From a checkpoint of a small mixture-of-experts model trained on Wikipedia.
Experts: 32 experts in each of 14 layers, 160 SwiGLU neurons an expert, 2 picks a token, a sigmoid router.
Training: a variant of Muon for the experts, 3616 steps.
Below are experts of layer 8 (counted from 0) of a mixture-of-experts language model. Rows are named router (the router's row for the expert), gate (a neuron's input weights, with its number), up (a neuron's input weights, with its number) and show model dimensions 0-255. Each number is 50 + 12 x the weight over its row's rms, rounded and kept within 0 to 99.
Before each expert's rows: "gets" lists some tokens that make up at least twice as much of what it gets as of all text. This comes from a sample of Wikipedia text that the model never trained on. Tokens count by the router's weight.

# expert 28
gets: "d", "st", "ed", "y", "r", "er"
router:59 32 71 57 78 54 66 55 48 71 43 42 48 64 51 66 55 23 41 63 30 49 40 55 45 56 56 65 60 51 56 62 68 40 55 53 34 33 40 38 57 58 67 40 74 61 66 46 44 43 40 45 35 51 57 54 54 60 31 38 56 43 54 29 52 51 55 40 82 73 38 50 55 58 65 50 44 54 39 51 75 65 45 25 77 50 67 35 56 41 50 52 58 51 48 53 66 55 36 61 48 72 39 49 33 56 63 41 44 49 21 28 68 77 33 55 59 44 53 32 61 65 60 37 26 51 70 36 33 55 49 53 36 62 60 40 53 59 42 50 39 65 58 54 55 55 45 64 34 67 51 54 58 64 48 52 54 52 37 50 38 57 50 44 50 25 52 40 48 39 25 50 46 34 28 54 51 63 38 41 39 35 42 34 47 69 61 50 61 48 47 52 40 52 63 65 59 51 62 63 45 69 51 65 57 46 35 34 37 50 50 44 26 68 31 50 48 26 49 64 56 64 59 45 55 49 42 59 50 46 41 59 21 52 27 62 48 54 48 41 39 39 64 53 67 49 27 32 45 42 44 56 63 41 48 49
gate0:52 40 49 59 44 51 43 47 66 85 56 60 40 60 49 60 55 56 28 53 43 48 54 39 53 83 53 62 48 44 64 50 37 58 65 49 52 45 65 50 37 46 46 48 42 38 59 48 52 47 56 50 55 67 38 40 58 49 62 60 52 64 51 59 62 48 32 63 70 61 46 48 57 59 56 40 44 54 51 46 48 62 47 45 36 63 33 46 60 64 64 64 66 73 41 49 50 32 46 50 51 73 53 44 45 55 43 53 48 43 52 51 41 53 50 49 43 39 33 28 71 66 58 69 51 76 56 47 39 43 42 58 61 29 41 29 69 67 57 61 58 47 50 64 20 32 25 57 43 54 54 40 61 32 52 38 51 56 47 70 19 48 63 27 70 44 49 58 36 34 64 53 39 54 60 43 63 51 40 74 25 62 50 43 35 35 60 59 55 55 41 50 60 62 58 65 46 50 34 56 53 61 75 59 15 53 51 54 52 53 34 47 52 42 64 56 61 69 59 46 49 32 54 37 74 41 35 69 25 65 55 30 47 48 32 53 56 49 39 48 35 31 56 62 47 57 39 52 66 72 22 51 72 36 57 57
up0:66 42 58 44 34 43 40 40 45 58 40 53 46 39 55 32 51 50 63 59 59 57 60 55 64 28 47 39 58 78 49 37 40 43 65 68 48 37 37 50 47 79 39 57 56 53 50 55 56 51 60 45 33 53 67 43 38 40 47 86 47 34 41 37 64 52 51 67 37 41 40 41 45 38 55 43 89 62 44 44 27 37 51 59 38 45 79 61 44 47 50 46 62 46 55 40 36 45 36 48 46 51 45 32 41 47 38 46 56 66 71 56 59 39 55 53 51 76 60 49 33 55 44 52 62 25 49 62 62 35 35 56 60 59 50 50 34 49 27 56 13 21 66 47 51 46 53 49 53 67 56 45 53 45 55 51 83 49 42 45 60 31 54 65 46 67 35 43 74 56 37 36 46 61 51 45 49 54 48 64 31 50 37 50 54 45 37 47 48 71 54 40 56 38 57 57 29 40 69 35 48 39 30 38 41 39 48 62 43 40 63 41 46 63 60 47 56 44 57 75 45 52 42 49 48 59 44 26 53 43 57 52 33 61 50 45 47 59 58 38 45 29 33 76 32 32 51 46 68 61 68 40 35 62 44 45

# expert 2
gets: " |", ":", "|", " as", " –", ";"
router:52 58 58 63 51 25 64 56 46 44 44 32 34 59 43 56 46 31 46 50 64 55 43 63 55 52 56 56 60 90 55 46 56 43 43 52 54 46 54 30 42 56 66 56 68 41 39 37 52 28 47 38 43 60 25 43 64 59 55 62 53 61 65 42 55 46 68 25 50 50 35 85 34 44 52 53 38 73 57 48 53 55 11 47 51 44 50 41 69 40 56 57 32 63 40 63 52 45 56 60 50 65 37 37 54 47 58 27 50 60 39 39 77 66 42 60 40 64 38 58 47 64 64 49 40 57 56 44 27 68 72 51 52 39 35 59 62 49 37 45 30 39 49 61 35 61 64 46 33 48 55 54 50 69 45 53 51 34 58 47 60 67 49 47 55 59 67 57 72 46 48 49 42 36 36 36 36 60 53 38 43 53 57 79 38 69 58 55 50 50 43 57 57 71 47 60 57 59 59 63 50 55 48 62 56 51 38 48 49 33 46 34 56 69 53 51 27 47 32 48 40 62 69 36 55 60 40 56 76 40 55 39 60 58 40 61 23 52 41 31 48 50 69 45 77 50 58 25 61 45 56 57 55 51 29 51
gate0:38 40 41 73 36 61 52 64 19 54 69 46 25 67 69 67 40 76 65 36 63 58 53 49 53 52 59 55 49 38 56 37 42 36 58 65 45 54 49 33 47 59 39 56 37 57 38 37 79 43 42 59 70 46 48 62 57 36 21 40 38 40 47 40 49 59 55 43 43 39 42 60 41 46 74 25 53 53 55 35 46 25 47 13 41 51 39 53 65 42 51 53 52 27 39 54 52 54 41 61 44 42 35 40 48 45 38 31 59 55 59 40 62 40 51 58 46 38 59 47 44 65 25 42 61 51 29 65 50 45 49 58 61 41 57 52 56 46 36 51 33 61 57 36 50 55 75 69 37 40 61 34 34 41 50 44 69 54 58 82 17 60 56 30 40 48 48 51 39 44 50 58 21 62 47 33 45 52 51 49 61 57 26 63 38 59 37 39 46 57 31 49 51 60 60 50 73 51 62 46 45 57 41 40 55 36 67 71 50 52 46 54 62 49 34 44 51 48 40 45 59 31 59 51 52 46 58 28 53 40 28 46 51 64 54 34 47 67 51 69 53 43 55 45 35 41 36 49 48 45 49 54 62 77 45 52
up0:35 47 74 50 29 41 44 66 48 74 64 50 39 54 71 57 31 59 48 49 62 68 55 73 47 56 54 56 49 52 61 32 50 52 60 47 50 74 56 68 58 46 44 56 47 41 37 44 41 36 55 65 41 53 38 67 64 46 56 24 25 77 61 44 65 47 66 64 37 41 45 74 60 33 48 54 39 52 70 31 48 34 67 25 49 47 49 65 31 44 50 60 47 45 54 38 32 63 44 41 58 41 52 43 59 41 57 54 59 56 66 49 45 47 57 79 42 43 49 39 50 35 59 48 74 31 44 49 58 33 63 42 35 49 56 56 76 45 46 48 59 48 56 48 64 67 48 51 62 44 62 46 48 51 46 47 66 46 51 65 31 32 53 46 49 55 31 49 60 63 37 54 36 37 56 39 31 43 49 56 64 47 33 45 35 21 26 43 31 45 61 78 46 48 52 29 73 86 35 33 36 61 40 40 30 50 46 54 36 50 63 70 45 49 54 41 33 49 56 31 40 41 63 44 58 54 69 56 45 37 48 49 49 60 57 22 53 52 46 51 49 35 38 65 57 51 65 50 51 47 58 52 49 74 54 43

# expert 7
gets: "-", "|", " ", " |", "=", "–"
router:49 64 58 43 37 43 46 48 36 67 60 51 35 61 51 63 46 52 51 54 33 45 32 76 63 52 74 46 70 50 58 55 59 29 56 69 34 42 43 49 67 78 71 48 75 31 61 32 32 54 55 37 61 43 55 53 58 48 60 47 71 69 68 49 54 59 63 45 34 77 38 77 31 59 49 59 45 67 50 49 55 34 26 43 53 43 59 41 78 46 59 51 39 44 46 62 62 50 46 53 49 66 56 43 54 48 72 34 41 61 39 28 40 68 49 51 40 45 49 41 50 57 51 32 36 43 47 38 39 68 65 59 50 69 53 64 62 43 18 53 39 73 49 57 50 64 62 38 33 54 41 39 40 62 36 56 61 30 52 46 40 56 52 46 49 50 60 35 49 51 42 42 38 51 50 53 32 64 40 37 37 47 42 34 36 76 52 66 65 34 65 36 42 65 49 53 53 46 38 45 41 51 50 49 72 59 32 64 50 52 39 41 54 60 51 45 25 48 22 47 48 48 67 44 50 57 27 72 48 33 21 53 60 45 50 54 37 41 43 34 45 60 56 53 66 46 58 35 66 42 47 53 55 67 60 46
gate0:40 54 63 51 64 59 71 46 54 66 70 46 61 39 53 25 41 44 52 47 51 67 35 58 52 34 85 44 46 56 48 49 51 43 56 66 59 46 63 45 67 45 53 52 52 37 43 56 58 56 52 39 32 55 63 53 43 63 54 53 44 44 42 54 74 35 57 60 48 57 48 37 52 53 68 64 69 63 30 50 57 21 11 56 47 44 37 52 35 59 47 46 32 67 39 60 59 53 58 52 67 59 59 60 57 36 46 37 53 32 57 52 44 55 62 58 79 18 49 50 37 64 48 50 39 69 39 44 25 63 38 49 53 53 71 39 47 42 61 51 72 48 37 48 44 57 42 74 71 27 35 48 50 32 36 57 39 43 46 41 29 61 63 52 68 23 69 59 52 64 44 44 68 47 41 69 43 63 55 54 61 53 28 60 37 59 51 52 40 24 30 27 77 69 63 68 62 50 50 58 59 30 48 32 60 51 60 55 58 41 60 56 55 60 42 44 47 31 27 41 58 41 57 45 29 51 54 69 58 45 37 65 38 38 58 52 55 54 39 37 53 42 50 55 34 59 42 38 53 49 47 50 53 52 50 46
up0:45 28 56 41 45 62 43 56 46 59 51 67 51 51 54 46 28 45 46 58 46 41 51 24 55 62 44 50 46 43 65 88 48 63 47 32 42 63 49 60 51 28 71 63 36 56 34 43 54 67 58 52 60 62 50 62 42 50 75 46 65 35 41 27 45 46 47 70 64 40 66 56 53 45 51 26 40 57 69 40 65 87 60 57 55 61 52 68 36 55 43 41 42 63 56 47 42 49 50 54 28 36 45 44 59 52 57 43 41 52 47 54 46 64 41 49 45 61 58 59 60 37 44 60 46 43 46 17 44 55 57 57 32 51 46 42 38 43 66 19 63 47 37 78 54 38 42 53 37 46 75 70 38 72 55 56 31 66 78 35 61 51 36 50 43 50 47 59 39 54 45 57 53 53 48 35 78 52 51 50 61 40 50 50 58 20 79 50 35 46 74 56 49 61 57 56 28 33 40 55 58 60 75 73 48 51 59 49 30 53 46 56 40 43 35 54 54 46 49 49 40 71 57 32 55 44 63 47 36 52 49 64 68 55 78 45 62 51 60 57 53 51 43 39 62 61 48 58 62 57 40 41 48 53 44 54

# expert 26
gets: " and", " or", ",", "ing", " but", " &"
router:42 59 49 60 39 26 51 48 43 65 27 30 46 48 53 56 47 45 22 61 53 62 40 54 60 48 71 51 74 57 71 48 52 38 49 48 52 51 64 43 67 62 62 52 66 31 52 60 53 80 57 46 59 59 44 61 67 63 62 50 40 45 46 55 36 52 67 58 73 51 58 64 49 61 71 50 57 56 39 62 56 44 35 49 51 30 51 52 61 38 54 56 60 52 60 44 54 45 48 45 58 67 46 56 62 45 56 37 39 70 34 36 42 62 40 42 37 63 27 45 47 86 58 53 37 56 68 54 54 38 56 48 42 52 52 69 66 53 42 49 71 73 36 49 38 62 53 47 20 67 52 36 48 62 40 45 57 54 54 31 48 39 65 45 53 47 46 39 39 54 48 28 34 55 47 41 24 46 68 47 26 57 43 46 59 43 45 50 42 61 52 57 40 71 50 64 40 68 60 38 38 70 46 49 43 81 49 45 55 43 39 40 79 64 62 48 55 29 35 37 42 55 65 57 49 66 33 64 50 44 39 70 57 45 25 49 54 68 37 59 40 44 46 80 69 56 47 23 59 55 41 49 67 55 53 71
gate0:64 49 38 73 36 40 32 49 47 54 41 53 37 50 46 33 45 45 40 61 31 59 58 49 47 37 46 52 53 57 46 38 47 56 59 61 40 48 59 40 48 59 37 45 61 51 36 28 54 65 43 36 50 55 43 52 67 46 47 59 44 20 51 47 62 70 38 67 57 24 67 52 43 54 58 68 49 54 30 37 56 83 46 62 27 37 45 39 53 57 37 55 44 56 65 68 61 44 62 58 53 50 66 51 23 71 50 52 45 38 32 76 34 54 42 43 66 56 36 64 71 54 39 47 32 46 66 63 42 61 45 29 61 53 52 56 36 62 51 46 49 19 42 57 43 54 40 59 44 46 35 56 64 53 27 59 61 30 33 55 50 56 68 56 31 55 50 49 37 65 78 56 57 38 47 66 60 65 37 74 50 38 64 43 73 53 66 49 36 33 38 45 59 52 61 57 50 62 74 48 62 44 40 68 38 52 43 74 67 54 59 58 37 46 62 34 28 59 34 28 56 68 53 49 51 39 64 40 39 55 48 53 59 61 47 64 48 41 58 29 62 51 46 47 52 69 59 57 72 54 64 32 65 58 48 36
up0:64 50 47 37 31 51 69 54 20 48 52 45 40 43 51 67 61 41 62 65 55 44 61 51 50 49 65 51 43 55 59 65 60 34 48 56 58 58 35 48 27 68 42 61 23 65 48 55 60 49 77 65 49 49 47 49 52 70 56 52 61 56 49 47 48 54 39 61 65 45 35 42 76 27 50 57 46 33 57 46 46 58 26 74 69 24 58 47 47 71 44 60 42 56 66 46 46 56 57 38 40 40 57 51 52 25 51 54 46 61 72 56 42 58 49 54 53 63 33 55 47 60 35 47 38 54 49 59 37 56 59 39 47 42 52 61 38 31 38 76 53 53 66 65 54 62 41 45 53 51 59 48 41 36 48 42 58 74 58 69 65 60 63 42 33 51 40 31 70 41 56 25 49 59 62 59 22 39 52 43 31 49 51 29 77 59 55 53 24 49 31 57 60 45 55 44 73 72 49 52 56 60 54 82 58 44 48 47 42 21 42 71 78 40 39 46 47 45 43 40 33 47 39 54 44 32 44 28 56 57 38 65 35 55 39 54 47 41 50 54 39 39 39 50 57 36 62 58 59 66 68 54 47 61 53 41